Experts of a small language model.
Size: 12 layers, width 128, 37M parameters.
Experts: 256 experts in each of 11 layers, a softmax router, a shared expert of 128 neurons.
Training: a variant of Adam for the experts, 573M tokens, 8739 steps.
Below are experts of layer 9 (counted from 0) of a mixture-of-experts language model. Rows are named router (the router's row for the expert) and show model dimensions 0-127. Each number is 500 + 25 x the weight over its row's rms, rounded and kept within 0 to 999. Numbers have three digits each.
Before each expert's rows: "gets" lists some tokens that make up at least twice as much of what it gets as of all text. This comes from a sample of Wikipedia text that the model never trained on. Tokens count by the router's weight.

# expert 156
gets: " career", "=", "\n\n", "s", " goals", " season"
router:521500492502497525480503500500455520476506558545476507519488531488490480504475485520471500503549491479540491468502495545534466551493526513502506497486500498525523489521459533526499492450490522491427498478518456497514504549518478527475491504466506481526444543459523515563490519534490500453530538495519512503486516500523517469505485505495518529496529499527485525493492515467533491518477

# expert 101
gets: "t", "k", "n", "s", "on", "l"
router:469544488469455553485486529504521490494492505481450523509496468513541494538462461497494428488487507502523518475479500470497494493495525498544523487494499495493470500538510539509527479521481471439520517476525468471506509482513490490505506534511490455504511491518514463481513558532489509552491487491503487510516474533471485520486531512553482481476485544546476523494501502512496537531522

# expert 146
gets: "\n", "-", " |", ":", " Phylum", "  "
router:464538482496505479509507509495521462481465515504483511458512441519504523478474497524498490494485506530522514475497458519548497503488500498498504485440483464501522489470502480487468528527472517485508478471488561514523480473496497472494497409550500512531488491514505503514496490523526502521474487435509546506521482483504517486491462554461468487520506487497546515537484477521498515463492

# expert 24
gets: "a", "o", "y", ".", " John", "e"
router:501530507523455509497496523501484471519476522482455520530508485518531484531476465484459497530498501500504488509470497475491501519479464540558513520516505473506500507520528466491491490529491502488500491473520529472490500493502499502483507486522506514510499483501513489486557543502472488552509502526483550533488535533509447500468524515526443581454486541501528466483553486531534496516512

# expert 88
gets: "t", "d", "r", "k", "g", "n"
router:507525478479497506522491497501495492517499542441489491483458476506540476523474461472488491452491533531503545523485473473507508503493517504506552465462485466485436524515525529474512487545490455490515496520468464484523522516506459489469495518516516469507518468478472504489543523464511508516503489536476504530498528542500498523491500492493495522478472528502499492462525487575484549501515

# expert 116
gets: " i", " h", " ", " Je", " n", " k"
router:528487497488534539509511454546524462490547508486510454502425511476529498515530470507513530514486541540501498539464507505514492463480492514521542516523519524499484509472532499473472520523488524525489527525482485547503484502438518512508528507494515564502515503504499504498516509475527492506492514538548498531506516519507537503500487492493503464506499550490522485437514511513471494450494

# expert 231
gets: " D", " B", " A", " E", " T", " H"
router:519474473471510496524536471544538479536503542435512489509468513495506503485524448504504503496531517540504482499505501488504477504480502469498559473475494510488494505477502536471497480537488495548551499509484495483486484514423474543473497532506524515501478502477511526541511519488506474470496518532552536515522518518510531499495465510481544493478472517501518464464496527537506488510459

# expert 67
gets: " D", "D", "b", " J", " B", " T"
router:499496465464498519513483492521502485521545555451505528507453464479513484483497515504532467431515538531500513511487463492518478460497501499504560465479494490504487517474490491473497455559527496530499517510470473513490467502485508487500470497516540503501484501493468496475474490544521466483506487543516499522471530462505516512471483515459496508511476473481549499486505495542441512464505

# expert 224
gets: "\n", "-", "|", " Full", " Conference", " Home"
router:442549452501485509491538522504468514483498540549489494481496508493462530461527490502506492543513510537496479452522499507483485515490546506478464510493465514496521497493489488483467519490497479514505504470463493480491492527488512470541494489511515492524537509552513472528504536467472502506470482494473550491559501487500545483502488485500505487466512491530557553447497520473535501523479

# expert 204
gets: " sw", " Em", " Sw", " sub", " super", " Bh"
router:548484522500525457535443505509459523517527494516522519474520494516520483531490526506513521526481490532490497572477522489494511488504498479487532469517542501473496507524554529495499510527530521524533469517489456509509520537462497471510487554468520492522511501538527469504488515543505473500459479493548509546532480541485525502505478482513478497534513460529533515495521501504464498489518

# expert 75
gets: "é", "ul", "n", "os", "e", "ou"
router:509497480443459528475507496498479481526510529475456518491500523518536490552513441468532506491521471484466503503487494510464524507513449496538480521479501464519474501518509499490498461507511493514508518453519527465497573499460503478521482471491537443518512484491499525485482499494501540555514546528486487525485466514478527496469528519459495505492516470543487515507499497525479502514473

# expert 197
gets: "ma", "á", "sa", "la", "ta", "ora"
router:514524497493497525516531491527488510464544495526513584481505501550548479543463488517523503491462510494500469503501522473503511457493497532553534535442520481507473497485534510505520487491495546493511509494493458520500531534463497504526521473543521474505479487473489442519454489494512495535509468508484499508497500493521478500488505483495477493503536482523492536514545456521465536496502

# expert 107
gets: " by", ":", " of", " Succeeded", " Preceded", "-"
router:490500541482510508517487510555526530518467519489449536553464499497489514534518499477497500536487501485506491505487488497455510507497511506501441465524535526513523451470486468495448523520508505504500503482482552485516497499500530482455492524500507491514536495531489463484519469521491510475445459523529478507480527452517513499473519563534498464544467496505514539496521481498532489517487

# expert 117
gets: " of", " for", " Best", "ing", " in", " Award"
router:531517522528487495532530531524494563550492483509472501549482465508494523523473514488521501497539482514521503482505498532532526508553481512508458469489528511470488510531493512522500456548517510526482484491526493481496450470500443467429532512499507499520533505488502489484525488505478539514450494496521516541479512495497499461498505544531501509520524477502455473519486455507501508510475

# expert 115
gets: " Tre", " the", " Pl", " Leg", " (", " mon"
router:495471504490506479497480519492541471500530459505505512480487548518508515538534534484496519519498483532458504489468552472455487523538464507502531510464520487480458479510534473518519523515495482537504516537483522463492490503525475541526458537471475502509505500537507501497516471555545452513499478485539485497532513484517543453512484501487504499523498448511488510507474484499468551520482

# expert 203
gets: ",", " October", "born", " November", " March", " September"
router:486507557492482512426489514471488497444483475472492515509466532511462541481504487489528494518443510492449472486534486484500506494491530525486488474518510510473543458505467465492541536494502493472492502510495533501476522513515494499515501506507435487498471520494504498464531477523504472498496509520463513461508432513473504473507504514462471528461512530507493472513490437493503493512511

# expert 164
gets: "\n\n", "\n", " Mac", " Mc", "M", "c"
router:486535479476484528487466522471490477488548499517474538465525488528549453503495447519472496479504502532493497481462502483477498489481510539519551470506495506501464462483478497526459504492490492496551483524476491481507457494526468494489477481511514489505485547537513554497516534509515476480469546504525463528527459546436447507502517484483506488489489509491497516500529516507515481523508

# expert 210
gets: "%", " |", " people", "s", " children", " were"
router:493512523497479493514499528502494492473437475505501493517522535518529452449489490505513526519526523483492509467539497548493474495497531524474499509497470501534509452517521544491496500492529546457483532504534470486508494455480506482522439518491476502525518479455513510500504484546472452494555501497476515515474561491502472535472500522479496494539515545504498510507516530455488518486488

# expert 230
gets: "-", "\n", " •", "|", " |", ")"
router:483494479496540524519496507515505518523450519506487511493448510482503534459534521536491509526489479469500472509489501506487497500515524458497421508533454481503567490485433448505504512467499510446489526496469479468483510507484512482508514501510492457531522486507510535530456487458470530481515467492492544475508517495503514502510503460487503500483525488478531527493524525445490510507483

# expert 143
gets: " |", "|", "  ", ";", "=", "vi"
router:486513474468512527465545511467474472509494503480470504515507498522535510499499456497495552474533496461540494498520477493481520478545489495496542561433479485533523497527499465483491508477528528504448508491517473471516494497532498519514517487485465514498462506518501496498498526521516533516547509524484505474514472482475481496473512485467573487496514511499507514511546456476478485519441

# expert 240
gets: " |", ":", "|", ";", " –", " station"
router:452480501510547484511499464517511508492512478515524480475484473477481550487536538483495500489449510520512523483513484501494529495489527494478514487470497499509518504472484470457455521504508513511514491503492514478538503488544561482511504473479496502577439503483527453474442487466495502484458450500464451481539486471482458489476503519497487504501517492475458504487505504478467498483500

# expert 114
gets: "\n\n", "\n", "Source", " Report", "Sources"
router:470463480475503532487501501501516468521522523559497516492508473510546492500466483530453509504522503493501472444458492515501495514488553525466555495504440522490465465514447484537471516468505507506530498505464485518539504463535497510475510474510502520535456546502460536502513509518517449467470532485516493483480483492463480490509508494492476499482519521480467513496517496481510491539515

# expert 79
gets: ".", "\"", " .", "”"
router:478524503440455488471500506531517496477503521543498438494482426490501473517491459510463488537485484534500498505523522475519498489528531520518538478532486508489545500528467508492492519458479502496512498471535515489482512510544490516507504473490506542512486507502499503516533534449502476474501548525465513478529495511441498458471535508509498514512505515511466457495529507480552486515511

# expert 113
gets: ":", " with", " |", " by", " UTC", " of"
router:487458498493510514467533484519464488499505559466483487530468479483461556488516517543494498521535475483533453444520462534515489471502541497473478527476496490542542480486444559503509527492489507470491526522497529499531494496489524494482515493497507502526472500491517476500519482482505500509533485489503482467486550514505463516453518476503503502523527490470507574504511499475511512469507

# expert 144
gets: "o", "a", "i", "ia", "z", "ón"
router:516540540462473507516525473513483508506516547519459501499525502508519488533479504511524499523503471497479527506486534485522525503528471551501493520487483469507469470521529468498503438492496512510531554456507505442507563502461501478513506493538507491450490456503527500483472492490507539578525470506450507507487475505525477478478517477478497522499490503505460493481507475504478530504492

# expert 38
gets: " on", " January", " July", " September", " March", "On"
router:483462509484512491481490498437501522542525473479511549522481522493497523525525485512501476503496443528523470478484501472512511520506490496511481464490517500522545500564464474491481490494509474521487501502486527510496463488543532482547530462485422491517451537485469521475532526480453507488508485523497520474526463478464491484470482514471497522489507510539477485487504461479504488520476

# expert 128
gets: "\n", ")", "|", "-", ";", " |"
router:436527481507506488483527479486444499488488504534449493513495491489477493475429476500470471493519515512531502481509481510512491536484550537472471460503529496521551486482467492470466515520470500522500472516465463485534508536442486537500528452478510520505484516528491491521505481523454494509456482487501505494526526499512511523498484506521535478466502491528541500486499515464532498514461

# expert 233
gets: " Gal", "qu", " pol", " Pol", " C", " Qu"
router:521492519505496480499499456533522459515511529483535502498516555500514487521495518472481535488469467510490478492519528497521517533517443488541483506498499487482463523447537492488522521510522481505498504491499492551464561542499493504520491512447504506480500490457543530503521522543494488513485519506539453511513480515495473476480518474509494457570512489500523519506516518531510515483435

# expert 189
gets: "s", "e", "us", "es", "a", ")"
router:538556489515450492490528486526496516478455518500484488479482477544473507489489474502474465471496531480503516502526473487501521532527533518502524482457505484522465501486494490515510505505472547434511498470538480501483533485503500441527496474539500512493490461468470522512475473489523512471545482538463503482486524481490451459491494496461498535489477491499458522511525480508469475458519

# expert 65
gets: " km", "k", " m", "^", "km", "p"
router:518485481501516468480498487562528493499488525522464563496516525494524507500464507471518537500520483517523523545481505469468472504481505521474524465495425465545496511504499537521501489536474471468446506508491491501485535523505471538499481500521495467521496518465488482520490487493535513498491551485491467474496450516537502500503542513499455501505499473471492518479510524530458529503457

# expert 32
gets: "on", "er", "son", "man", "y", "e"
router:497553515511463547510512519493508527514494518478429529504533451510530466506491457469482437470479500499474527497514487490497520499510512524523494509484509465500477526509487511500505453484459505453546529484520480500477502507518454459491480474538499482536508478486534489466547549492494504509528479514476465502548516513478479502501463474532514544490484509515473479492515500529516525519511

# expert 178
gets: "s", "ers", "es", " people", " students", "rs"
router:523547524545481430507503486533530510446481502502508513526495483522527503495533476518447498473539521525504501480546483498499462495528492510507517506486511516516528484503540525522489485469475516459506483481538505522508497489495506477540511513486504519499475504456473510468540494481523507491545488535492477523517524461496450506498445496497478507496425460501465521483504500485467521456482

# expert 34
gets: " -", "\n ", " of", " in", ":", " by"
router:470511507510467484480493487505512461533507472476509477548482459520479482523487517471524512548505451492508427466502455469508489487488461485508518483495493508531544530520500475566507536535502490515528456502505532460510440492508484558518531480499498544497506500514521506490495475497509496487544482503522534496512489484481495483456505515518472479488505536476492475513546496459521514499504

# expert 228
gets: "c", "t", "et", "ac", "ic", "at"
router:504526451501502462514496508512527515547524509475527527509499513504533488521479427494488536498541522484474491472478496503511506518512474501510491519447529479506450504496509546524539495479513480501500546513439510447472491498522499500528480507525508484518501486504507480490506456529493520563491511532485532494487430513521498473494551512510489528499527467494485512465476472507473534530473

# expert 103
gets: " |", ";", "|", " @", " Pos", "}"
router:465484512511492540518527497499482493495515523501487470537448484506476531496486519476474524529457489498551463508501505490525512508518477520497539545490458484531540487492497507454460450496534529529487511438474512504509483512498488478472553470473479523524487542474477471514501519512518492509522469507467522484524513492458473481514478532515521478491547515523491439472527501477500472525483

# expert 177
gets: " on", " |", " On", "On", " November", " January"
router:492495530476481507479499544458500496532512497463513517524514493513499519494528492502530490518436457516541483491504469462544483509502514510501487543517481503521499478560499507531545489530540478501488491457486485499504480472531512516515525505500404497505465523468465516480493532490477539492507490500507529523532488484434540510502502527491498537477508521499490477513499469460496479539494

# expert 97
gets: "-", " \"", "|", " John", " “", " -"
router:438495480541485518484502508503477494456512469515531489512480449544500483523551514498518482526472536507511504536474493501494521470468519539459471525534482481486531490480487496515455537477525500515535488478470472490512503500492509483545504481531484538477570479532508489444522481472477526532478501483520508495490505519493526542493542501483475525468462486509517476520517516503504508457518

# expert 139
gets: "s", "es", "ies", "ers", "ions", "ons"
router:533532511514466469500494478500495522485532501515495490559524463522552503489518539486463456465534489484537507479479486489515528524504498524539535510474520479544498507485511496565517480499443511463521521524483474538511532495503490488525529469503495508484498479483461493537505434475514506477529521537487469522506499471489501545496480524517492545463466502524479518511504502484485476459491